Below are experts of layer 3 (counted from 0) of a mixture-of-experts language model. Rows are named up (a neuron's input weights, with its number) and show model dimensions 0-159. Each number is 500 + 40 x the weight over its row's rms, rounded and kept within 0 to 999. Numbers have three digits each.
Before each expert's rows: a language model's description of what the expert responds to; "gets" lists some tokens that make up at least twice as much of what it gets as of all text. This comes from a sample of Wikipedia text that the model never trained on. Tokens count by the router's weight.

# expert 29
Digits in dates and tables
gets: "1 ", "2 ", "3 ", "4 ", "5 ", "6 "
up0:518551474546515492496441536506512570509597496496489547473483465561489582469492555522450539579458484527493503567525503473547499490519478552461424444509562469426430553496492491557478519505480489471540521543429549536450440478459502506521508500567510533527587529474483484542522533547548501579487525510508446516484520457512452508478432513483433456515542553563451486481512428445503512540477532574556514435509502456519551479503504504538450480495449518423504433534556534509569509572439529
up1:438453501612474489513469480531447498507579544516533458497450507516489486582590438452482589505494527559480491483503526526446443511493556520487528509421449564563492442464504495511494586424506530511539477495502476494463489482449486486419561559537421536483549467496518545465491588477483492523495497502479493538495559563499498450529538460468467516478414461537465551519517523563554486523465534503489451472575530492505560513550443504494497515462549520515548529461547531423557460478490500
up2:618466500488514505497534514542519539450434556499504499459552459503500480509476592420515466500494579492471410430513523505517502524488540535457460501565537523494496475502472486490532482460508492478518531546488541477471544501452465498481550495548531540466490490488477507490551457531429570514485401438574477521525426509426460484416460426497491452473519397486471567430492470487490474505488496474467502445478549475525475494506488441571469526476503504469555478431425566529495509547493416

# expert 4
Prepositions after nouns, verbs
gets: "of ", "to ", "for ", "by ", "with ", "from "
up0:515462512482474511541491440516521474396415460560549470490538566503476467614547432472466544512499464523461486575473521427492445434486529509476567495484482557485434480439490524505501499485523506481525466450529550535540483521478448516490501479509560479558492498573445522506510521437609455545520504475518476518524462529519511542504551532448555544480446460506506510573476515485527455580513522476454514397546493497566494536464554466518513490512456492574423480466459504518523464461490430
up1:515519467534458459450460434564525499525532552472537564522462533492509511497506538444393509452405533473558503627489543493475541518438540535481497502497495530496471494494547504543485488479539525526517462476515498529572493464586474391501491553454473538521488535468440464427562449489501471466510462484451486472499514528453508464544504529451443456539500519547459514519465500487508457415457505483508592491524451536515531518555454470458501540473509576540441511386477514530518494470475448
up2:475587632515502433457509531541484570468583488514523521521509525481470477513525504523514481458540539548407548504446460492585530561435549499489462498529550473533561424511480542506516501510455541447576502461475497482461497509511520541507537532485520477521421544413476501559532514551447530526480476510539402499478564534536510498474445508463484534532512577478540525461501571494524512467426481429525522477489488529467511439492529474465517454556478524464550519526492511445487586492443521

# expert 33
Opening brackets and separators
gets: "(", "; ", "| ", "^{", "[", "); "
up0:557450471447430430507550451523512458540449495545460481515528439522545482495482597467570536411533459526505462446553592523541492552462488505566499521479495487481493437471529459536493520472499449523521460503452527476497493471465523504551468490503499517443510483485617495521542510531444481576523459501470425489530473506503436476547538535535505463504554428482502465593512463526447553464536552455485589467502492567507537481444544514496490499393549481488473533467515482507493490426526522
up1:543469481458512470568498509462448494530563548523401504520518496512503456536452460480492484577519557526507466457463564457491565482491517522549443463471515504499493450480465563467512513444447497469463579517518455496590524480497532432541509606586449513484478482531466492440497429467532516466472459481505419521536429454507461500442468551570544464479451551494517574480515497509521459482413558487528553498499501586500551549474502540502520510541545483445476487439469434518508473468471461
up2:467453475534414463486461483523530493554516464559525543506501489486518459535453561464454500543508416451502478453479528444483471504465457512512522413529419498540453498483530462535485473457541531472446510548517546528500518468508387482489440440490467455472518524538497495417457535433488522528479508498461454557495483526533498544388474493493525479468524540519535530550472495498496524493462477529530576467495457427529503467563536600564516500465543552483451493519514424463535404421510450

# expert 22
Year digits and nouns
gets: "0", "1", "9", "4", "8", "5"
up25:519546498503460552463514503526483522482522513474491513421481517501548463428475507515516493534528577539540501558486509525465478566480405502489436449479505439482461471479482530445540464553515494531534487482443476490471509493509543445430450488515503544468436483451543514503483475533450503496525560522491469544490455424505509468496514470572423493575447419497468499490526557507527484530529462466528510371489442573593525524539470537433524459462484445407509579437476498559484471554540463
up26:518480534483490460523553468547521504488502564431481441460497546499480479516414508536499533567505474455514490489501537541485451520484509567570497543480463520465496466510445510551490490531480518425489490608507513588490464520517440480416530550420493473485608484480523415517554535524484557460554506512490415492510490537474501455477517565523531516486485478477540545457541561557478516470484543491411539506534466599438420489503474488492535461571453493562496578511519474491545515455499468
up27:545542519531475455535548536532530484490470414467532548445505553485537469563561531514447500521496487452529486528483403508565504466484442517534528455498520438546505517519565539481495570580481486527477553489443552451497518502448556447477489525535381494466460472441513466510462499503492540550517427457520493453493532517515529425457458461474493601424547455481433491490437514486499528521503508501529514517462595541518552540529462508518486525459543513474405485462525494524446522472552558

# expert 30
Word-initial capitals
gets: "S", "P", "M", "L", "H", "B"
up0:531459439530556457490441482569579513458466500498518464479469499473504463523458510462526524499487452456428490514475534500588539494492479526467470507487510442493490565440483432462422570478488498444481553529458465564510488530515577496532448504531558463542481440499555478503589450499464486488419563504504452581566552469509508532456518401553504468466478524574537547482475472505454573467485489544524437508518454533426454483443581487506464497457477534467500552443484518508547501496502497
up1:562537451554455509560463477490547489599489514544498540519456501513524471515495526497521537522470484494427440507534465432499541461493496487440566515565458522484490582461520435534485473512470530531435460531468483530557476510470506588470549462529543571551459545493521472506518543514529563564500487464561455522537589560471527436528487464496486507576472500501504505485477464447480508572491463555420470440531423509512607523529429504501502489530481496460483522549507572468538515500416478
up2:546548463501522538533553497464461466487430479514458441526587442583554533567503514495517504483439465562451407499497481452476460541533545484476540472630567442511441484584481506477527541489475491469558514481486479534522507495547491483499530455550539508534494508529482475429539460523482523476467567532555431479496498515547521574538498502492493488508460498505550459504467484528529538456483493556487521417493453541501519466447514394498507440532567453500535493426520495526530504490419438

# expert 32
Digits in data tables
gets: "0 ", "0", "— ", "1", "3", "2"
up0:500459523478428589518464521581483484525440497514502514437496506495523483527483481496536494527509506486493498560496567494547499500463498466550424528499553468529494564487533541556518466451517499454469468455515467498508525477482551520436585495542461555534477534507484493472447504509435539536547531582522486544523506455508535577479540424553487377589483510440508460494451488436463516496523457539464491525540486512546494457534486505526493544503504473524516541574519460600402481461552611
up1:443550532541514481450473472459470461481498511548497500525504443514485508489451452428463536486504467466479484542412543540428438482439530525486514500423517523504532515496477474447444456456458447424573434450525432503543538479489471450489528446509499493486514480493529506555512490499481503493511502599512500446549507508499449466527487493397547471499533451427558457471488546532595558496430533509497526453513470511468550387485441617522504516482523485482522498591496453472479505530480485
up2:506478471460484498477516479518454499475450491524561476536465573453565536566460509431469524467464548508492539479522471523514527540382491489458416520494480451480501464539523450442514541498455568445459552488493487490500524530512508522451534448445494471460440414422464466535468445435410468465456524506497429531513562496469531529445456517538548496524541466458414528524410470503564545537508561467547490525437555549492501469531504460445470490490469537511455550484455489492466556504546481

# expert 19
Year prefixes
gets: "201", "200", "202", "199", "198", "197"
up18:487537470512467501493468475446511496534469456480460494545549497517464480454425553522454544560430559533528476458441449444501463531550430545487490520497539448563497492465403520490500549465451522479472531480538481432480474520474456506493503517468531515464500530476487518485492436542543506510452503515453458533503478447441495527440493460487481504484462443529450578511515445521492594534541525555482489496505441554526551570574481477521462442504521436405487558428578529480501571547597464
up19:518523509569457436437437442521545529533427523495494556493492519490505579521484508523469529497530487536556482512513485502517534459478553562469474570540381533508456507467491473521474489438481419476518446483510490468521431484508526394439508461453538617493495529466560488451481486548487491548459512522537414508390518512514466516495540529484497558426452492505488509517514475552475544493485519492504540574502521550423496461484511494531493522459596492441480472516486493450569492518520436
up20:545447500531509500500512469477529531479537501514517435577480512489511591530536560471525488502573455484554487534490568435473477518466446467444459494528450496558459515428527452545540473568501543441495500457497576538439496545572529524455428495549513488509501402486427447524482424469485481475543450429496528498504461504436515479497414417551487467519520476488493572523469510456472563488492509487582463486558514541491551483520545472514532512395549587480518493469479530483488521493490495

# expert 37
Decimal points and infobox fields
gets: ".", "–", ")", "2", "1", "/ "
up26:549423474535445601481515505467497456463435481496527509529464478476509519465468489496497485546520548524444460476480452515579537542593447523475494491499486436503529503499543466449489503432559438468552590461470516498490545548521450495491511419482520603512490460514484505496476526495464504459503432519567529447479555484561502444497515486514485514450549530452495505512586506538506527517490514496518610454473472534535543585579546520548566526546534477531499503495466450461439493579497435
up27:585476469588540479577503562525564542410503503502398511541465523538516518510545504542456476475455532519511571509467441524585434499472527520579598508489565448518477507527463473452451490544494471453520515456494482509565526416487553475475536529491521416534446564433486489541511473532536496541536519495523471507515534533457549519459521439454518471484498400497506468517523482516523495420496528488440554551474539564479535526500492518513569482523491539499567538518514484471480554536518510
up28:497518457479469484439495454544493517461551503511506488557566574487492519447623522492548495568482507534489575503483491506469512583486507533460475538489510519578488478545474471519495530493421464446446503500484507484499466578515504498508502494534501559523556502566534490443478526592423515547503501463501478514462546547474432479434451459577554469539538440477541511556552480550512551536501462504431548452574493528506431549445481576504502426436425516517499504520547462488537520462478485

# expert 27
Line and list breaks
gets: ". ", "\n", "- ", "| ", "). ", "\n\n"
up14:434475469453539451488501520517499495523562516505469406494470552474505566532536494600520495546481501485481482456487502531542505485537559496492497449433515430481467536454515477537569536535509489530441439613546466407503496529534494527561580563558495504534517505528533548484463408453528506507441452493544584542413499538453534548451580470531477506480462462479564447534528519502483486544478495447513502480490491517462489547579488515535561479490522515459491441502517483549498530448436516
up15:532510453539452490490527536524459518503544469491482436493530478514544456508544588525598451500477547489500515551556476504500476472511484441532502507485537487490496539526414459502515442489486529415497418501530496474494499496461397469492562582513484488417439582506540471435605460482556537505612451455489506537557473504487543499547437522456553452534491532542476488499515542509528565449516463499564458488481436479547488481449437533442477490514541512498549457537488490454457488507477539
up16:451524510546482471577502543543501492441536528511531556491507441497556427496507461510429457488542509510443460452496463474503475463567412539435572549500457529523579416439480475567558573494582484525521441535494528559524470458488478422442467475534553466484501498507525471473509555503401489506456506484466453516536468505509491477459506539476481572507445464440487524459514449447567530508530495526558494488483506489457589460477517495459487422495553513526513559482514478420471495506492555

# expert 12
Sports results, percentages
gets: "% ", "0 ", "–", "played ", ") ", "first "
up0:530501595496488507507506476450545554513507529483485490489482507518507453524482542517518546480482499508566536466523494522497472517478576521528480437501475511503429491432423553467514407452551523437514539413521437421580482463560443405480503497468484516503477501464506498489569427477511465521470447466595486506554525552452482499504455552487507496484460585553530482485412549427501469513558549554579457471515522461470467483534520520470544478513487510591494519541553515493523526473429463
up1:428516489484457505497518495510487585513480481526507455496518507520513471567545493499445501467503492479567542504465530502531497480508469470460477542435455511462479496452491477495531474555512482493489509482528620473492561477476529473612475608537471531453469456442530475472499441479504459511533487533450455548486427390445511546591474473530490433445434482444465458546529573502501500463525558470561492464515435498536438418523546432456525485520529550534438512505508546547461512469515466
up2:553519587545445484462460495537536525470473549535452475507453539431464493445509559537416587499550564437642555502499506477457558505507533473509451570541519507489449463540483430445482531491465456470524520390482476529478485498412459470521558485479471502529482534539491478424499476479474534539506485449444483523524484498487476465496477511476473411481487477550452429500514474519448416496529486502546504507524465539491501478494471479509462524476522524510455545460525455507462494593501429

# expert 8
Verbs and object pronouns
gets: "was ", "is ", "were ", "are ", "be ", "been "
up0:564487528514594483525449594470448415502568507528529549471431544492514444549507564539446507525561436513407489532517453473466535507499553541452581576489485487497474447459497538459507459490511515473483484508422527471450497550436480466511569488556500539468523443502447523452552500492503562508555495524439513494490579500498485512482525519525538543457517482554387467506491490433469533446479556556515453429509491512524463495466465426516422461503518505489498472483513530455480541500503485
up1:496481497521494551507511546476511420389447500480530560500489557438495465494493536469452524498518494542542465520496507468502462454469529521502481494476504486486493546523529476420541532477495555485521513503541480545532513487462472521395506505516411577611440591484546492500489401512597522497516451526561568471519522495509438498476453486515475488479505530484479460474498515506508511569498521567514545529512441486537507546472583502494530486470512408476464530379406522495474507474563539
up2:466457488502550544497485478452537450439460497500499494486533499465466427531503550527464519512579473526499478553529566441508473489499522440503439524529431512540534460466507550460461522543525521458509474534472473504594474512475474495483596461468462544505492484520528469523522487464402503560468597453505474554475468542549578585482495533472469494526499528527426400561528507499459518474501519555454565520526563505577504471447452513524499492469550510485467470548477506559435444419509429

# expert 25
Latinate word stems
gets: "in", " ", "er", "based ", "ic", "il"
up0:524489483508469507437488498414499562496463609429422450514539506503571527557484505490447511527485481572537522490474513401569489543421549487497490502476540517484463517436494515476512446512532494487512494447484518589533566521562556518478479531576479561468524494538437465492522440448492489558499461548439483510492524563493453434401549513470534447563503504477428493481460527552536526474513543498501464568536484468500520549498488452462463502525486458494511492538511440475548479592497465
up1:495520515518484467537487432478495517572460510504528520568536525548487494523555504538540533543485474452483403525536505530468533511531477471561510430495538463481491485514569544467440471574515531487493457452493521467482502467467524471528489617564477534545489483454565509481504491420484452548521522342513551503507439503525601472485540523513434509447489457397460516478447527475454551465477482533492493448558530469539518489496509462498529541527551474515476537554547576460501534487451526
up2:504565459543460500469480545577518469438543530502487527509533522498487439561469547482544514529513451475534509427475495521476492429558528607441520463514481507441481591443518498510513485460417506468462499448496483479486485589476528464582463473458540535513405483412561542510483500492487463438448470421511486530577458518519524501476498514446469511446520457506497509517462504497587474448521457488521519504471411506499445488469537540501475559469563488498575457482469580463474504535508459

# expert 18
Word-final suffix pieces
gets: "s", "ing", "ed", "es", "ers", "th"
up5:512481496543489506538484518485503506481529517505451478454429468503453501550525464490499595480411519446554539507456524547431489440513545498523499418454511429471470550517546493451514477493590486467537458511468415472496465478483415567567503528451563504532506413480504516470479545485543531483547511442526485557472529493462521487537568456468528515501464431552507568487592546457544518468441476558554459460507541485463575449512473440499475503529456510539543563483497519520502537463586500
up6:472482457534523454583463558543512528501520454533548483462375474485434481537572498574455453560492529549518461499465513475555492550531504525483519492568475519419531479529468502503465522528538493520499499479447442537516472518494546486488498531545448478509457480521438460506581435513500568503456522522525440521498498450492455578485545519453555493449469434468464507502478486497581607403502450458414510452487534526459443467487559504537428536496520528539517529521507493527548496499468450
up7:505511537578474459557554474520511495508484487543496497525394525539494437554520427522438527491525539487530466428429525577523559508514589528481496536523544446577530473465380409462503598529508560488482511493496499516524453443473481492487472502447522458540467463481486520514528528435574456495532576497542488530527465495433490480469496465511468491466459466501478486479535496529512424531530504482508507518553466510551492400475549457494542510538457508455565556525444507493428541533510516

# expert 11
Table cell separators
gets: "| ", "; ", "\n  ", "', ", "—; ", "UTC"
up0:510519430451457491500536542537499441559458524456437435530485496462548479488486521455511569459490564480498430495510460532551497540526442473574555531528463533503462498465467438515564572525476545528484484514479517536537492578507508566478548495463541475498539493493539499500487465520510533488506426548435446554528423418529535489480485557481553513505485532482400463539451560561520509446470429571502519492525565501504552502460456507488539548583514545455476549522461511458487561488572445
up1:484474466539519468488436534488464566539479458480560474514518603453597505506505553504484552453449469463444483530452506487437561465486449531526447479547564497489494555505458498457490553438444516477480474463562517532585486455506528468522512460454512509536561490474439469498482503468440521525458442489536446468633497461527497522442416484473502548545479449453459495495411547506515502425465564522527486470499464448447487496474496474563501486462545513448518551478530555503513471454475469
up2:506523459516467551484519421525506488491450450511480440466498535474428567515525464423557480590486500550548512489532482495563502523535504497500505505525511486483495469506479452550522517497465565498532447534518482592550515572472522513487422514554556517483497487529573461539497482485538510519510439459460542497543537518476560429504510476542510477569552442427468527544498485524548481523484501523527534489516388465476553554485529535555440441407534561491469485505568569495512578435432550

# expert 3
Verbs after subjects
gets: "on ", "was ", "had ", "at ", "has ", "have "
up0:551454500518469463522406495426491513517518470522524570534525525440512503519488539454462530497489529484473488519486449547498457505433497461522471510568495490417470501512539475504514576560550420511419490457536579487491527523566469542465549540437523456465454501480529410489541521543494528524503490552438492507484464514555464508430460402486492486477520455521597506517495483512443530466554470549457604546490494477528501567458489475560475543485389527463458456476496523543484513490496446
up1:458597477552485489494529526527528537502420553536536491499564501530521501466423474503507527579564506518466528423499451458499496498544499414462569506551547492513558557427490482503561499530497488435501510502466535521477499521533551514495499535537511503489404471427445525489526548564446528453510579593584505525497463501536505518529573462439507474532536436492444516490538439475501514492554513512403465515483507489443487519528539480502444528438495533542486448418504496493462524543432503
up2:546495504476485480485477515452526527600567443517512510488591490519459487543500454471552544532525524467469564516565539523520469473522459505493467497466591492471493520524542529498496573526514539432510497426510486521474499561482471492500442557469493523539481516468509426491466505488514499470458492550470520497494467508463545539398542502517483544482540519404554484507507442428497530536488483483420393473604477540578490490576488480567488458423575464520494529500532531490490438513555432

# expert 35
Time and place prepositions
gets: "in ", "In ", "of ", "at ", "from ", "during "
up0:518507508537451509471432439508505552470543479462450490492539599506489503488469526510484505576501536450498539490498533546460554518504539525518556530418503469524440518467464488469491530535451513465557529505510454540470411545454424465553474472419514490486510521464504452467491400518523583478533454475566504568550447459451502553488586469517526517474482560538554490491431463488504483412555544431488528526506521542571470552507473452484611515505536543489537547487516487524496517443475505
up1:505566539503483435409476533514483442488526526490485424544467435542451529452509518552499521527492517474457480495479529478490514523445514526545480411549470440411429538622480439515490519477525438458583479474504527476510512486527477449435544509458602521480522497433487558448502487475442465488450449472509489535459446529476452512470436476473517436546474533449481454508502550517458447478457518461495464509540503433521536457504497474574537518473510492474519404535474579519467471510498526
up2:498596471463471502497502520515447514504463474498483545550572506420502528579444532430487519544561564475525524560494441470477441443424519493439529491464481547550401464549451476482479524536560557500475565501451525511465538601445455478530521510570479556474483540506480498514581543499493463464526441511440523521462503502436470489491497530577492455471486512426566478453483485468478450473525528503491499516494459512549464475448511477515554488469522510452543467503451446501440544411513529

# expert 20
Heading and row closers
gets: "|", ".", "==", ")", "===", "\n"
up1:484543471460463526481472601474467477555512468503508474449478554475481495435502482528450571533498482497544499555547487409523428552528513467474543518529507517505477475529414452476487444452465547458521472500512480510476472564528461446507440538508523489421510515440408448477556490564553465519557565533474492539576503535436549559500491492443556561462448481520454499495586487508560449520443457455519461470549476531525506496438466549425503476431513540508525512474499455534498539529490444
up2:566471439578445451503488475488542510537495537442561537528528422599473473503408554495504516414481515534492514563524427511465480532459458536477516409489477444463510494474516431481480529507550485501471484482493524447570471519474534480476546484532487458519473469528531530472577484492470495492519479472477514534539479471571490494532480468509465546488403578473534517528590488492491567498508481550514439408563477454476571471510473531487501440516544541512442544437540502544565523482453522
up3:498540522445510489430518535526499490495518474501518594497426516478441425477519491484468507530491526438421510454523464428501440529396490513526438470387550551440490478466608501413525477526480529535491488481488562490465477511567498439457536489513473576446551469408546488468474474454539450593453476471534477468466595474481480520536508529455502503535492462497510500519542537456489499477519457550505456573523448426490517509502510539489550498534511552533515531495486543475509459507502519

# expert 14
Capital letters in codes
gets: "C", "F", "S", "W", "A", "V"
up0:472502477507418470515518512437440525448487516487478472543448510477513506553514536499466512558532536513550431526507498432485539467437450527378441473481548486505579468452510535493480539580518551502458582541473467544545560529428560511466517597502513478421525507507453481493561516503464561486492530592477431524526532535531502504481479454442503504488508536470476472453485487491529472481470517548479510436558458523435494594484554484513456522485582507444543525512547505462486523452479557
up1:502551518502471518446517538482493466562493426527475567461508439521533459570579527513519475503408516464481552583560482469498388533527491513509550537482560449544484508532490476479519556513482459436459542500466457447539570488500438494543522500503428499517483436503530528488552583465514464524491480587556526475533486494547556478534495514506503475479495453492433490463541519539527517549516433455540503515465505554523479484503483463470454558455511557498572461567439519460414447539568484
up2:511526467452528452478500503515587482473463473458444530546491433519513528429472465485547582507510511480514489568547417413540454497500568503497476535487520454420458494537458491496539558510451516466496513524505571439526536501495491457507555477571509535509517502465485517490468563545572508534500495509538451449557511540457495391549583418492559576525428474457475426471443522479489524517493506561507546488486486548503470444486465560488551490460475528529526515458486468523568579491534521

# expert 24
Field and cell separators
gets: ": ", "| ", "- ", "= ", "c", ". "
up0:561483463511499536471441510547526515516537589512482514524544459433516559515533598437507491407527532471480468519452477470485555467471532534565488446494486530460469514505519545515498518532569539485483513536485588527485455558470521518463574488535580495510509531510493495504581493603478531496542475490521458495498552455510430541419498536438477466577517489532477579535540503483574542475482564508521495549536480585491462458488468499490477484504484458505558503540448396548490492505581512
up1:601463476463441598463525489474502571548547431500492450439522569498524490450476533521537483505492463530549470446499537475555520539535499564483504461527484505462510505469527491432509558521448531468490461480482470561545536541470481399452520458436516495581510471502468507496515489499486528465430424459441438518506528470479464522538540528477490524578506428454432497434524459554503452490492479515464532557486506537533554458527572471442562557482577467495487503519528510489470468421461537
up2:513472549495426479474431475476496467485500489547416472475468440485478462561470550441458524553529522437519434547498516465512505488544497456563501451541508511455515471527475442496483474507485480470558526564476488511502482468556454496516491436525501507509556477402525457518496551466597475554500487488467469578536475450549516500456468515438504542491410468468469466410459522496534491459442488548553410502458515532465475567563511538511513453490447551529398459527559511495489488437562483